From a checkpoint of a small mixture-of-experts model trained on Wikipedia: 48 experts in each of 12 layers, a shared expert of 128 neurons.
Below are experts of layer 5 (counted from 0) of a mixture-of-experts language model. Rows are named router (the router's row for the expert), down (a neuron's output weights, with its number) and show model dimensions 0-255. Each number is 500 + 25 x the weight over its row's rms, rounded and kept within 0 to 999. Numbers have three digits each.
Before each expert's rows: a language model's description of what the expert responds to. This comes from a sample of Wikipedia text that the model never trained on.

# expert 34
Periods and sentence ends. Full stops ending sentences or following initials and numbers, such as H. Chapman, 1.76; also blank table cells and semicolons.
router:548526452511515479494532541471505477487460530521495504504466471440463496468522540463487507467492501518508483487483467480547541481513508498488468534520485492486501528484516502528480508468472473468518528507498535447472474506493484479492484494467486483523457483490480472476498480495485464531544520475473470500516536544535494544476508486463514473501467488500497475503480524468526481529477480502468477477495518482537543486489473498533477510496507515530489546468514525509508470526503521469532455512487499481538515501502549538453475519476544449516518483466517486477503495527498455515468491499502525525504527477483493458495491485475469493471466509461498545532500484507485457490515530487543469491522500520516512471500494537472469480552480548504491511456469506511491462522479475
down2:478495516465514497509480511502511518462488499522497477487492520487508452506505546502478520513487523502516505472529523473544477530520504491483483546509530444491442470463462510486502518481487515463521524484502534485511544514486485539504511508488488483499522537519495448505468532521508519522538527456484547533456516485498531489478505512530538499456471502538458499481522473525513536530508518510483478531489547516476523501521514513526514501585483498515509496497515474480506531479519503472509531510479522526493503493490455491481530492532496473516527473524506470522522487519488533503541461554513532562506512516486515480496499532511499507502491523495462462502515496552485518531482500502478542565470479428490460493537508523534506494477535503535509488516518449512515493514466536
down3:485536499465482513504478489480518466471473533461536527454439480501483518517530479487514499487458447521512492478487510537479475509522529514474509519520503516485556546531497512548457482485523523484546458504495498542524493553506485479477461515501465485480520526524516505484430481498515523532530516472492507469517493488514470552462508491478502541492435490493512490479537534532482520539493461498510509503530508508516468485564498500520525487486505513479507500494466507484472529489509514491494527541509519532524536530501496525486503493544529470498541461495511487529491505451457450516510524523490495494492509512510489467507515524521512520508502493512520502470535532517501492488520515488496478445548489533528461483507466504513457504459476475510474524504493455542474516502521485
down4:501517447537481521523503521502527527484481479481483490549502505495464537519496517508547535489503443478506514530532523486520486491457530475522500503506464509461502531461522530522487464504513490458514520507491520453476531528543492522490460485499508458461518474473499515515463496503494502484503495515516463484482503461477491546509497496509502493475511532475485496445509481484459475486498488520513529468567533476497499502434447485505532520503486520493491508480514514526545469460520516485451491459468446477445513488511496502484464458447509482449509509479464502478498497511521537520576505462488481501519484508479486528485445488508465496523510515516503540525525517482523470497497484557499525494489470526497499511526490527484511506525480505526510502496478527507495540455486493
down5:495465476485488512470491506453508515505508520500522505488512488510467517516530489443520508495445486506513505511509499505538478487516517492519529537452512521506532524502481506502456505478528485525511470467473533536517483498436495460496482472495475468510453526477487451545548478484496450462470486520514488512513478499508495503504477471506467534507487522491500541522506469549514477503482536515476502527525484449548468553498500531538475472499502522516506552528489593522541493468495500504515494489501496496513510492502523505515506503527535466487509471504500501484477549485539534519485481490507490552469544488468509463489493535501542552515496527507470527505484468517484461503469496508509492463498573480468504492521492478497487478505505486505504499476534462480486548503467476
down6:520528485509484516483517533532500483516507493494476515461487519532479520504525533489513506505510509516498529507504496536508507504505467487493554447532535501490525472498547514559545503478488472506483485477524529493488518531490501533520536516559499479475479533481488491520535530490489505502496476523498487495505504536513478481489507483484504492490516444514501503472527462507500467500512499516490502492514512503480523475481463535497488477495547455442501508482529512507479524542548481478493492481500523470459457465517500490432514503523513522502490457489485553516526490517503481508479500441444475521482484502520505568501513507454531523498505464448514463524499487433537518461484507506528529498558515501536484508457537537460503482507477483491551501508489507473502511475500568
down7:476486509440468492503466473453490521520471505506462513504487514511455494492463536494522460515501505472471436505463490548521502484521489503481519480469479503492459521513455529446489473513533488529470465472511518536534531521550529477488513508459506488523523510484465495503481508526516489491527515508499506542510515449490505476472458497479504530493490519505433494497491520491498485498490516457461494497511451535475509518468468478480503546502536540500512524493486527466460510509494510493503496491473542462499488519520486527532541501575540533502512523458499470481479511529512523502478489536523485536539517498478520501489498543511538504535506510494483499504491445476502510492524485525519482461476524521514541471527474527506482538490507539498508497504528472530546492548504474
down8:510499491473494500483492509487486541495523517509515478511545542489465484493445493512495526468496497508509513481488484464488530523510484479463510484522522479494485456472505494491506517472504522507501476491519507510568527465501532548518499487528504526514456500516560464472524511561464501491517479517467521530483553538501515487507473480500481499502461486516481526497492567521487512491471485498480497482509485464508476523504484514507498559481499577445468502492475566494454546506500493476556497526480466508526491526528481465509460466536491508469485476519503500486476515497552521493465511521507510549537470505539537495479498500499463514564513518539498490515478523499489444524531492504498483453483503502496467506547487501496496536526500453513506484504524500521515532494479495
down9:484499464476524496436515502490457483490458520498483559489504500496503514505501491492515470493530522488508463525511469535504517525501477488513486469534487513476513517521516518500468557487487504442468476490479493499500540497509508463464513506489501511530511518533471505510541495486457515467525545519541514520510502514511463490500492503466511491482492475530527506497513533520474512464529512477487521526521494513520501430499485501509488554505527540517470497502477541452450489514494437495467473537497503490480499506519485524499484506548522508518524491483469506489532422499506512524502501518516484490541512479459507507544479515531531475486514528441482502486485498503497493476506580483486531496475510511492553512485485443462504436508522487506523511467472505481510503542502435
down10:484550505519506464482478535491486487474496525476501479526513473438487481481510521485530482494499472491485552533490531573483502470508504519471487537512475473495520464493514534519509481481492498481512522525472519508489458498585518487476460486462486496525497498474479481476513451495476477525562545505485508463496521506479533520508467527516459530497514498505510491516511491461456512478507502537497483541490490542476449496520505486515496475471522551479499479564515469494523464497475494512478484477515498492523501485523513516506503517453554521507519517500485543523526481501512486480545508510496496466485516514506493499460524516527520507515518483469469511559539486500448516487480535517487462546508491494521485462519519487423524527520509484513484487524501524520494516507532458
down11:483512488550550485502518535502468468472499498497458507508502499524480502466481555465524496513514507450490471490487491493548523475491490515502482472516483538513484495489460508464469514499516506515484510482496516465465493456503501497506544507478496508462533474480485505467493540498461522461499515507535501532501524558510502542524535485504527497449518526486505507494530502470520525486466470519489514475524514450533502526492447547463515523513494460540482545492514573490472521539493491467470495469508509452502499497465536537471486502495475498498495513514472513490500490462463496501470474485501478572468488511514468474516528516487509441549501506480458467488470512494477466436482532499506552496494513514515521488476512517455524475496488501516493473497527506496475499470536487
down12:456454492494505488510531442446469483479491504536480527483516457495509475527530508542561502455521522504499500515469524531432506464474486489504502509522516465450514472470521505500509483546523485514479504501507506492478508508486497503510489492490495495505490520490512561510493508477486462493523526459491517455474501462533512496517515515475505525503522484501488564494537495515527531492487465461491518515467508533499488490529516525507491493481478464447528505508504492482492505509543438497523455531494523499511463459479488525576489490487476519485472488486534488499499487490489486483505499498525528557488515491451501503514501506458516509543523492487499515492494497510480576503497532500509483534531447511518559494483519473503489503500539501495534536506453544508467555517503501
down13:479545517510481544524525504480520494506512503496480507524505520490460525438495471493493513521452465511449487488462514545488461521494462514510506504485482465493515533524445462511475498490480520506515508512488523484461482491527480520457508545508494521499521496503492555522477486519536505523536521516511464498466472499494506505495489507477503544519553499434500489481487522513476478498482580481516495490533486485519506495470514510543518503524508543517529520446476507501483547492502535520456527501559508476510466510483539475531520463489485519518507491484559499506492473512465503552527479506491531555492493489491495505474502501517469520482509506513524534469498523469561509487540539485529511525552504489480497469520490488520505504507482543503507504551459462498531520496509532
down14:481467501502476522499469501581483490523480464460497490477529479488501491505520485469510487550510502505477468492509494529524490505460494510507551492485511490484483501468504461508479496485518481527468527512484470525505507535473460495510519485506490482527499497486506530489494496490541528479511522486462517514495518483477517499517486486476522529475454516489508569448515466475511482447502489512514471534501480494492515524492516543455522487548470502496515520523525530484529491488491528496457511514529471487442494506510469491439474539513484526500488524501478469501546475451439521486487479461513487542489501492508483536498454478545484492501434500538487550475509488538514503504503476476455558525499522479497527557487486528531505516488514511482489547536497536475504459509522474
down15:496473499503506479504455448491498487510459539500535509496500468510491497520541457494523521463522507472528475492457530519477496547459488451451529517491540500518484498490541487484490494507490508504485502511465490508539505479468488480493510481513505543500514516522549476523538512514507512459502540495539523500511511489452503477530473509501437507484465485520495544505550519537473495536532501504493477535506480509477482513506517468457519496501470464484525496484517486457484504487515475487499515480527527513455505468486489453528501505488459522511500517535447504495498472434524521482492485508490496543471440471492513539529484452518495453547488484481480529502520545524485519514528489469445505484494457489464481485478473458512517488498543474473491500531511487534503501501545473
down16:532510490494460428507487516534455514525479505480468498467504487515510490502489496522525479478527492491519465488558467555516468485462521453503523486491496536526526498492484488533539467478509498512499531464532534471499530492538442499491541513526480540483471494491502465526479504494519495491512480465481569471471523496484515506534525467521483466493470503495456510478498516469520487476488474469506510464514488484436527479437512514513466488511536500526489526501526473518526542528469492490493508515518520493528481524519510516538579499506497471464522490514475495536507493524469467514530474529520455476533491495466508526531520495482530481501462494506513497483514514497520475492515531513510532511472446501521462519474522484532510478495519477531507488494472492507476532517505444
down17:544487473499496465474481484445491513524539515499494493532534455464503483513462511463495511509499520542510558518499480492466490508532505498509439484489500494454506534467471511506481498517552520513498488452507515514486504478513493507478477458535461509497464486517518494503479513523519471506484534511515533502489486516496578528452508536481517534536452518536471470536484470495486445481496506564481469481563499475529529529513519489500487499477510497576487532530441520510487488504472514463474523505532511496501507486475505511536462490484486516473516487496512460494527510557497462525507503533497513520459538491534472473518498484521521516536491490490479488478469503519485450499484460484539510493485483479500486517485488495475481522481503479467476517486499472483514454505515497
down18:533498508499493525495523523489491502482473497516535464502500531478443517511457483490535535488562497482463498503485444448544503470499507511486489505520553521534524511484465487492470531481517466480541515482478506514472469483483479501486471498495516515507498508495485487501512504541505465526467516516520485495427510476502487535491488473476512494524486474483466445535435494502530483521486549480521541483468537469482511473480505504498535498527469480508525472484486471510503441505511480511494525483444539483512509473478579492513506499434504506505490525492474529517504471514503512501494488499511537513502461513492518498502467504510488516503476521528497493465510503487528480454470470497543531500494544480514487464487509466542504520470556487477448537504517491489517532466456499

# expert 38
List dashes and pipes. Hyphens starting lines of infobox and bullet lists, such as "- Founded:", plus pipes and en dashes in tables and compound words.
router:439481511481489476462504525479457483486491547482525521508547498496471474487510483496523528474531467534517500507530491499523508487494497510512453481541512466515469516536527507455458511491520475459473498482523501491468462536471464523508511458487553502514471478482529481513461517517498502495521534510539541529511538529540537520460465530480479515482471521527495518504463549509535486531489471503493484515457491483468477505523468519522528481519465554492536504526462524489524493522509516482488477552478518457518528468490482516512518503500471521534521493503502484521508447495522497499468475493493502529489477448487471464489510452525510514503486533474469508537494495529512458523511484461501519459508495508503541480539478521456497500505492505474441492508536495501530460488494469
down3:491513528540520548477522521500506459458471498518495486542445529488498497495530508469491503505489492521518501498468485502490498495483516490519507476490489470506490509501487515520490483517499522500510522523505493516484450519462492532511570503492516501501482539502562515544520486509471504567477532479499475455475475467536530489499472524487490500499519504453517534522512493483510522523527511471507497534453526530498472506535531485507512509496478504463515541515497573469477491488509489512538472436534496520476549504479483507496506503500478500476502533431515466478465445528528522485547511480479492512521533465472522472458486528489470514504516533522474522516528472534506520524502452521515466465478539465493489463506445530477481505516516521538527502480525460499484474514490512
down4:475466510523483503513499515495499568471519520530476498484485534503509487532540536475490545531495499532413502503419512491552513485555523519519515503471484490502490503495500490479499485480513527548485520528509493512525477512539501518499510531514511462522506521492460478553540495490445550541487492521492503546529505473486516491511514500471486453494527466504508495477499518474519492493487480507471516467518482457497512485505479511495485509436490519523470508524512471480493522519482488500527497490451477548505512522507548522490519521467535531529501499483483468509499527496524528492497512525494500497475460533489535507483478539494494504495485546533483502562492529528520480475526495528513527519475524533498490498460483485543493492516469529567528467491531516508476444492495516
down5:487455501452520531503515462499483468475501490487503491470504524513507487523454490498452480485527501520516532496467511490507493511509539480491502496496485511525506459543494496523508473494558457485560474520503518528559482492474491494506514537505498522486528532492514519455546489484507523569497475454476504479552491538509544506505500479521537489543469478529551489494453515460503473498464469550491505488471501519494510493499525514524486536504515497474479502498450520491509490454551500493532489534519535549476492568511520540485506510546494500526491523516532488522464530521493462495490477509514523543528527467507502522475516429521510500477448496492499500521512526488533478527529510508494509495506501479494490501490498501485482545521496496503433517467497477495521477528493482
down6:497474503517525434495519510479495518476504520505490507499572522517495516462467467478540548455545527537492529505482485499482544505532511536513469448523513486481517510486500461516503522462479507524483486462486477480484492500501497464500555503548519452520525508516467519480552511507488526497493482509547541459509506495488496508457525521449529498491524514495520493488484517498528509522510475537497490502534481488513471509505455487505473498483506502521513503488531490493529478497534491518475493541527515524516484517538537495473445514498508471504504512491524528512504512483434510505461538548415496501466501491515503492468503514554524501525501499517519521545480557464502501464468502507528521468466503512493528501470523527480514513511533525509522495473546483533517526461485516
down7:520543529454464494476504493500491504494528542546482493525459463468485455510477484519489500503530546502500499487497487508529471511472508496521517506537516498523463440467466507539474476486519482503447489484507453524467517479463495480468526508507535460488498514512529465527502484495513499508472471504443455557526465504544519530506477516491519509512518483503587468514462530500559500475466510503511532497485500521492481538542478483511534514518501481486542509494482492529530534513499533541493524482510492474492488511523550519542523468473482514488465474506510492491524504494522452518538524529497481494529492469458511495468512513534447461523484520505517490523476507497468522479470484511472491509502490494481532497547496527478492511488485453494476506485510489506466491533491554
down8:466504508474542519543524505479540468470494524481497518489501490515514527483487521517527502496484480480528513483514497528493488439527502476542466467507473474468503486538488505524517511488493473553500488504463458509486494525513510535508467489455541523506519510494488533519542530460428508487459484481531471494477481527494505513515528503462491482539534523488488517507534456489520499492478491490485512479492499497504553471481508493495473505491481481495487515500537485501523511530485492475491480541514514530499511435492447456482535467464490499446522549521510490513466527548505523492483486524507497481466488464508458513472517519445482494505520467506484485544505467496451459518501461571489486504522508537529504491484479515554504501496470519560553532509503501500504512467494492
down9:458523471494450448510520542525478559546483496492502479525556496450514504499453472531462533509496508474475444504526490490525504503507531505515484515541516502504478481541471513475504505487502506489525456515534476489505478512484504490480494496505507445535499544506514497460476495486529490491505494491504502489475530531481499450478463521507473507555521494496487470504506488497526511504556521498496480539498515490513504531513466500469505509468472478502479558457528424501506442515458493508494456572490476508498500505523524493477485520533509482495497534468512468505476527497512516511506494496488532506509513523511466482480512520552440488499505492524514489498486491499500507488530535526531520514486489490543489447520455535520498464463479500500463495479461530495532497539518539
down10:490508516483490514516530491489431503509526505497496475515522503497486535461530518486500539492506515536483551475503520498447479457508509492513506468503524492541534490497473515495449521536514510507497489504499497536473522516486496462491512484478557510536490513555510487471507482492493498543490546471496447491522504527465535513458525541471503508483502470504494496544513491493491517516505483545494548493526476481535507490529469536476455509555485497501539490535515479498481455516453491459498521482487464547508523468528491488539537492505485505484468506433523446480488501482490473543488480493494450464533476455512474504512523524477507530502509518521482504492530471528523535493468501502488506498523470481514487563434487498474518500536504470510487540456511503484518513470506494
down11:515526531492461463508481518512499467474436506505441522480551476520530512477491521526492496515482523465513492535540478524470494487507455488516483521525488519524501520480477482524512515520468526515531476477519488458484543458468506478530505537499478511498570469524480513493475533491498504493487470509507487490486498536535528505484530486530545499480434496537519517518488474483497503531460501485490524469448508513537473510472490489450445452506499507479492491439539495490470486495507479497511538519502505492510472480531473525536485463476511481474523534525497544526490534481482457496500497494512498517478469482502480506536499507491510523540491532513501499413526543500525498504493499529501500482521500510529497430481485486466537520517513520510515514481472467491490451509508495
down12:506535530535511488495518531497484504486479509520437498527499496526512535530484489486524491463524525495521500516514501492515482480533439482476501453473476498473522480491497514516484461492507488547504513528484438504476546523464496501529538514464504500484456544519512498524515532478547516494483479479541504474515524490501458533507523484480477498483490488488471491525464505488494510516506483509513505454479517502523514528523476486492460510487484505505501522544539485508496525474491497493539485473433527552517499491502495556431514506505506484528504490469533550495498512422495470491499491454557531467488485497503511527519490479510504511492543506495498559493540505503488499461490511439509526523495481498498508488488524513463443492519505507443498443527476498526533510490472531
down13:495502495520501541510483515565532519506489511507519520483487529504471505515502495506517474492542501528529510489503460497496494495524464474440525530510508536493509483486533502517527503514498460533549500476489517486509523489480509437503584485456566499448513472485430504537515505460541519489537474472472510493524507501468487508510500503521473483547551457446516487503486465484479503511533526512492488488494517515484500526515486492531511509487454500503529490489482461516545526517471512557486520489487504530495495528539482521473531494495482520510481514489509519497476471471494507461511490481484492463480472515492517513477495473532511483481475509501525520515435516525523485509528452463514471492552547524491530493561506510444484466494503518481500492488486491521495497498550527
down14:507501503537470484498475497542492520480467504493493500477495482496516457510492490530515487507560511486476451456488536510521520493513464485504449479528510486513461464508493487492490507483528490477480514506497541480470471550502471494505540452503468484464504482464509489509483497489509532444531478522489487515485486483509519510440535467472487493492471491436502538490511461568534503474482485526528484511472490471468483499506486512498499490467501524522458457520525534499508481550509520477486515544508515517524480483466524481475533507488498504517473522560526532480527516505508514514505508538484486542473514479475563448470492550517484487525510530475526507496521485469478493514511465469557513506517511524541512556501504504497449497486506491553487449528501529466500513513495487
down15:504493493444503503511475504505536512495480465503518539547480493489507509479500498518475504558474462480524481490523479486519478531479496490478518537479526525540514456506466484511531496467541450498502538477478549459493506495543468491515507460497488510499540445518461466527488485508511518496514536527494521524508489511509492548487486467468454500491470487484499463465506542482503477547549487507462462500494463513493498476472474529540521526507509481528499474487514505468498505528510505481467479505485491471484475497494530505520520498519526511511525458528500513471495502486460491511508452520515492458492489510511508533510480441463503475492487486542492576499474483500503447525493506460497488474521524506477506485502497506495431484458504512510500496562473451555502544475468497
down16:510473487493526488527502491479552503476495517511482486455490504511515485479550507553498485494513471530503512488519505495521495490490536505548468542514474497565506534459526459482517520515495514468509499523502534489468485506505498491535536526480483543517510472521477500507499484458500499498493514484480524465484507495469492479533484481513502525543503520503506498498486483513505500541550496513523490511508464518531504521523518544484502495514508499509513489511528393506505469462481481558517544552511520490520466541467527477508498509480459537494507504514491522491500525538436468553539463486506502497494465502485552469492517448510525475426516527497489463501541570482523542508497489474468484500488507504527506509503517519518466510511494477511471475481525516492463497517470502
down17:516456501488526486499518510485464516477512477483489502517500498539454467508468530490518515492520491543505490500520494488471539542489551550486486523521509476524499504471492497452499511509505479463500485515503487477501469508495473524484490511524516529466489427467510505465449487487461485499434522485497534469504499490473548506577478504529527488497507497522538479543508531507464539472521487511480485463500527439493482527498527507491473502483466520529479497488486494462502505512489434468532483488502480460506553491491491539493531496516487485497501518506524482515478490472519556500507464464525477572542496528510517495542501470513454492500497521495504501486484473509501491520468510519524508468534450500496514509502487516494509444508522529524487510427461512530504496506481471
down18:482503488551509471495539435497490513505531514570508503475489479522518480486509492487515479486510480530546497490541469523479469516503486514493464510533521497518498478460503470451496499520534516493518497496503473537529460512503526505503450466484507487520451506518502547470476477480467501463537478453506459470485499485476497510552485549498517510499526516503486527544520509531510494509480480524505502514528490525478505471477490544521478479540466526533528516498478483529505475482528491469475533492500522499511547499487510501497449492478500456480470531485465476523500527465487519531493476499488557484482501507497477492488513539495554518541459542469463520496470536577474499539489505515499528514491532470506503506523456489429503498516505502528529513481494526498520514486471476
down19:591534527508525536507484493543492536469470513479482495505512468521535514480449492531485526531486487477485499452494513461476466522506486507497489518513517519492483516490497484510504479519541489492506523469525504485480495516543498495503535475495496490459469493520491549512491521549538549519512522472504515502504507497552485543489511495533483522459492495520539487479518480525463475514491536526499541520455512507535461495455486502523478496502467521458469500484505527520525489468488501485484496524506483521466522486509521514492515496548528511509545488421513524503511494486477492469476461526544539509463527499450481505502498501501512527470520511511514505447505456516553534527519517496473427489478452504476515533466488453481491464511504530481516515520509491491515495492503460

# expert 3
Non-Latin script bytes. Byte fragments of Thai, Japanese, Chinese and diacritic letters, plus odd word pieces in tables and foreign names, e.g. Ṅḷ, キ, Doiwala.
router:492530499472521490528535533474483485512475531519521481477505513480473474467503514467524531471534469528535511480528469527532529530530490531500471488522481475516476528478527485522469501470497530471475514482525531467475476539471473473536509468470494480485469511485519467485520524475479524518533529467531472471532532533526519523510468468495481484465471471526515517467520516523532531534468464533498479511523481469490531524478472485531472470530470535494525529502472533495534468505495469464509473525466468492468531473473522534491531483475522470529529529477519491533474520480529478479474470472531527529492487493466475473524527500485511523465474525477525533531503473525493513520474529470524520482531474493527530479527468529509526472523481528505501525469472501524529474523467463
down0:522468476503513499512469451464528500496469506476490494481504524479501491469521545552489468510544506508479580526545507491499532518526499498470452503517462505550489506474473494462517491557514505456481557469495489525465502514506477484514517489535526529506537505482513504502512466494515516518476504485491490478492491510478541451467489482488468484501462499517491495541480513513551488500533496471462489512474494465508494487504501467485469488502493503486485547497491535520492492501479503478489480537549513492510503494475484478507496485509534516553485506523522477530492473486472517469490458463499508452501440491507510523518524472552534562546473540490512474490499533459473506511558498508540537470512494526474526501533499515486503496549528505532482458533456498518519483494507483
down1:512517498512497463489491525519484501485497474485517495487504514503483479484468503475482536482499462443581529510518497521446479489492505518486489447513473534492523531485452495484506523512476496514488472488528529454556519504455508500551517505464519483454506583508496458479525498490507483497501475467524465512492510498479488488539525484518495440505481500492517492491507522480504496526496500498507534478500525502502514513493532488511524490468480557542511510494498554479481506520517477545496531492528459492473521500486534452454494469524494519539478505511458493485489542457502502481534493535492472457547466507569485462482488501470471489498526494496480498496491521488489475506536501539517498512496502481486555493475489464505491459500458513572501490493486476528473498499533473
down2:487455547463507487529521503480519530526492504514526503464470504512479464494519499497499514530475490435518483480465489494487487462526539492489526546511521499511513518483508538477525478513468489473482515490509481502517449468535510483498524512510468436535488510487505485514495529505456525548556492464494521554508493504496519499483528481506544520541498483514514504492501479483481507507498486481472479518467507502542464473508501496504462472537500504534504534460493494494491529478480479483521466472472514483496579484495478460521473522421502468474517515457520510509522449483524544537486474493488476442522509492535553493488458468530433509511499512501489502450483502478510463495487494501514501503528479500495491499473508544477499525493512487495484493552462476467527478480512492
down3:563531512468494545537459542487498473510466462501508494481513530465548517510465511505546489495488512511487493492497488502550486536498516576473530501511530510497474500503474468490472526504514519498514467508506519494447496463521457499508496541465477496463536516467487517528509495511484466532505470529495515459514560489506517529486492482472516522501492520539517525488491482522536482489428452476494468508536477467512500499474527497523500482512494515526517491488510453523490538532497520510485497507519503419489535508495539532487512500526495469526493513525506455485480536492473465502511486472498482435523467536541500514460518497498537486507522528510476459467505484513491506524506497487522538525493531466530504540514456542487528513535524503477497533501502499527493485512476507
down4:490524526521467487491556543503495531538467499506533516504508489498532467455484492496525506519506446494457548506503511504494498470496554479464507466480481520511469509498510510486468493518496459508509502444474475526514493483513509479477503493516523527539500516535491485495459493494538542501502528480501525530530526492543509496496534480466532533509501471494490493481460508492495467469525492514511521468529473477536518500514463478512510495536423483489467515501507533523468528466458484555498509529505459557472484513535497490489499511478463498504531537526496483508540501460486527463456423486435483531541486501534515500530505474491506490487448524540506506499478478497494546509489480499505518505465498545491455499483490505531520517524485489498484492524528504519542476471482513
down5:527492485540529479504469497468508492529479507528542503450537507513515557519521515573506519510531500506489480480530497493506503533571527539543480485524494443491517461482474524488497512489484503467544496531526482483478514526469490472469484532474502495524479489518458498485497468495528531517472481471521535521467487481500497486430493502513546531496506514510450500514519473490497481501510496499499516540487529461526541467500490506470470546539479560490497512517501524558534544458464460480513504469484514498505493500505472485521493504534483458493478509441543515501469497530460494507512484505537505477503519474463516499516501488505522459518513506500505467534509498539515491550549490513500502494491510476520520525520507508493517499518502513523489539448499468510522537511481464
down6:518498489502495460507548489506475474477524445531531483513479485512492550449499513446499513521491471474498503515495506536495505482480513505482489487518494517527469535522483459499464471509517515511489513479488558507468513534488523478507491478472511473491484458534498488538516489533521459479555529484508490448515544503475491461485459503515482461541483510460445509534501484498503466540506494566498458526535483506437498492545451480525481489530501435443517502477475515470489452516501454503500493525481504499497464537481505520500499456515529506468489506458447519483469477514509523467480499512492512515525449494509465489483547537508517506490491475516498497526508526517515500489510544524501535469513477525492494526508461530466490485486513502465495517517488516509482483511501479
down7:486519487509544537535473500521501493487547546520492517533514480460475474497521491516524488559530484460490503463466539534487463468478506501476495546468511516508512535514472465481493511467487469491518529466524489507497522513497513504506514516520510484553488506514477455524467494496519534520458516499459533497498529457512518452482508516517526457484465529535520464512489511512466477457462518512512507513524511468489506503494521469477488493473502500510492474512496455511499510507466491550493498499552494475479503490490493494517540512499484480501546520475502547443508489493467498463476494497437515469514524496492491518471482527481503476497486479518499538461489482530449547494523443514492470480519510503517511476472533536459491516478531469501494463533525492570452534477516478
down8:486466482549515489479562471462469478505499511514552497517506551510477493453504474504507521490535530523495502508466481481498486509522501497480523499459497507482507500542461521504541509489514518520486495523542488528461458514502496502514488512557532478509477479492465508554554565523512472492507514493503523504487489483484496491528499482512534504519500510468495501493540518496471485498498465501513511456455516510505501525560506522445497496493496456499504484515491514516534512537490539481524446513492505510510512497557487541439515479515528492552542457488508511477511491500520514531518473542440502482521491475526461475480508523526481475514497489486519560484486520537500481519447484505521466472483556516514507504516511484504461484492483487512474473463475478489457543517466483
down9:565492487474481538461484557461470528504487447491502519493510462510521518509513516495491471527492507483495500485456501518494488509517524474524501495505481470554494490484536488515474538462502474498466475522469526518501505473527467524481523506512487506515499536492491502524507531504480514460453490501521490509516509482495463539507534464522481542559473519525493526467496555524474513577459537509502503500500462504510491471504543530507505482457512529502552522460513482550518521445471497518517481518508484500498514512452509528492512488485539525508477474497508459529522526499510463493455478479490489517505461478529446508501490476498518467524511554479503512513494478517535521493500481498532493503500546473487469464481482508501513530443493479524452460506512521500541505535477483
down10:473528496501452505494475456459503490493504488499500483486524510491463451494505515470499493507508505493512513504488470512493505480510531493495538498513464536471516528479520540525503508516533505493489506506499455463514489519486512524458523431480513502524510520452512473453478522511492504506459478526577502496484506472512492500483525516468513471513493516510502501509466508487474509477460495520469519522507515499479542500469473502479468508512512530527512492521514538493490505543529474530488507502537463493481479491522484513463505470473551535490508561509510539485450527493409529515509503466505523487470536495506524482479507508508526497523484524497531430483506547494525497508518497477447538495461497555528508525469474505535507529465467437516499526510447463489481525520507530
down11:483494491508513528517493509499448466455481520487518502498538518496489517495531504506470501491525482489509496496500532468525493523482488531533506507544477515429479515448457448472490493523500518521474540509491521515494499484513514469486461493505502520466497494542526491547486515491476491519496516454475452505504506497485499511484500492538527529464465538482496495506495494491504512549506506479502431513461469493519468503504491559490493507500498513489535460444499506511494475460480477476536521522449492548503496439516540486511497496512481527484523511475454502484535538508489534492485540504445496489506533512478456534491514494533471482476444520451505516497503467529500526490533499541450538505469524516506457540502501501496509506495518479492466501531547496464490482458495446
down12:534481513509536479492510533534509462518506523475499490479563507506526463512537503470461493506460502503495495489439488509496514536485507484520490532529486515480498537509512536512500486502480499519478498498498503516501494477472500504518546526500540518504506485503534434521538482524488519527463479439523480505483464475498539498490516507524481487490482514520508484498518480519532563504452477563549501497507514481507491546524454524461527491472498434501485470549484520515502484475472500530512490535532520492497492501525500455463521466502535526485488525461490500504466508478512508474507519544473503517514492528500500486519456474472491528453533506488505518509495526499501481545493467478543508505542477477490524494502528547542488467574536526548524524483509492523476514510498456
down13:509531534519461495521550512441524518524518496480461501495496523543504499525544495500450559467468465501447535506486512488459554509478493477498462431485522495481460502527527514492503503522497490471489503476471525515473507502495507492524493535482516481468443479480496500533471481521505514494472511471501492486499519517488504487500512493511541539502475479527512514519470513527491515566484520511521469487517520490532509534524513501496506481514487521553476458450486543491508527514509518495520511506492513486489454559512502500510501505554508510512524468471509476548500476508481472541463522476509513521513457486487497531522482464456503495472456463504510531512529477523522541526487534497493497502477474510503531481493500507491553513509441507472511490501468478518568479465484464
down14:515507482530581524460505520484473468498500486490460489487510485496519506520507513472485530530501468507522532476483514474458496526492467476494506436483482517527515512512519515532475464475489497500517516528504485484486520485469523476525513559486510500514495481510525497504493454461504502488474496502494504515526499487537542553462486495515520496488474498473490445502491537502483529551473474488497476498537479514504503501523430516531511502497482542472526503466486497522502486492464452463511514511529520506533465466516473517521522527480490473529520523500479480517529547514501479492441500506486493463501492535467502492463488457466476510485549494558486443504517523513478496493490509485484569496509519479478506519487560486532513509506474502495443513520537546489508483540446528
down15:515539508479510497521530522472473480505491510496495465478507495520464553485497496520546488476464492520516531502488480524485518464468421443488502550498510518464480507520489518492504490509530488497513479515480513563479469501523496502485509513478473503517513501498488521481491520511498490525490469484493471507506536495486480511539500511482486544560474553487451503517499469510498547515497484494555522506501488510475475479498519539466517467483505531483489522451518467503489538492489526489509516496544557459517483492506542478465525468485522490578534487493504513501524528505488523482501529493510468501483473477468536471514533477518532466453512493455501491516496462499540468447493481504524510481517438469483472511523514454492524491544508539509464486495474459534492504528476491
down16:544544513499509503519495495530540489539493503526553490510471517553486522518479513482500500505459518539508500486472524497501492506444493472534472503457425533523502470504514451503488520482493495514478455466456475527477504504462535514528517474487509520552475480500508496476528478501536511507488495464498486514505509506477520487528557477514513492560522494482494492565489477452509465488544528479467487503522465478486547494500506510506512499458539526547501480532487503475477533474484474455520532512513477464513514460486516507499468541507513547507506468481488511525507514499532528528484484497458500506532515437540526473541527475495466495501476488497491472497480496487500516483510514480495490488451532497520477461499505515482512485508447506532486529500539484517525545512525522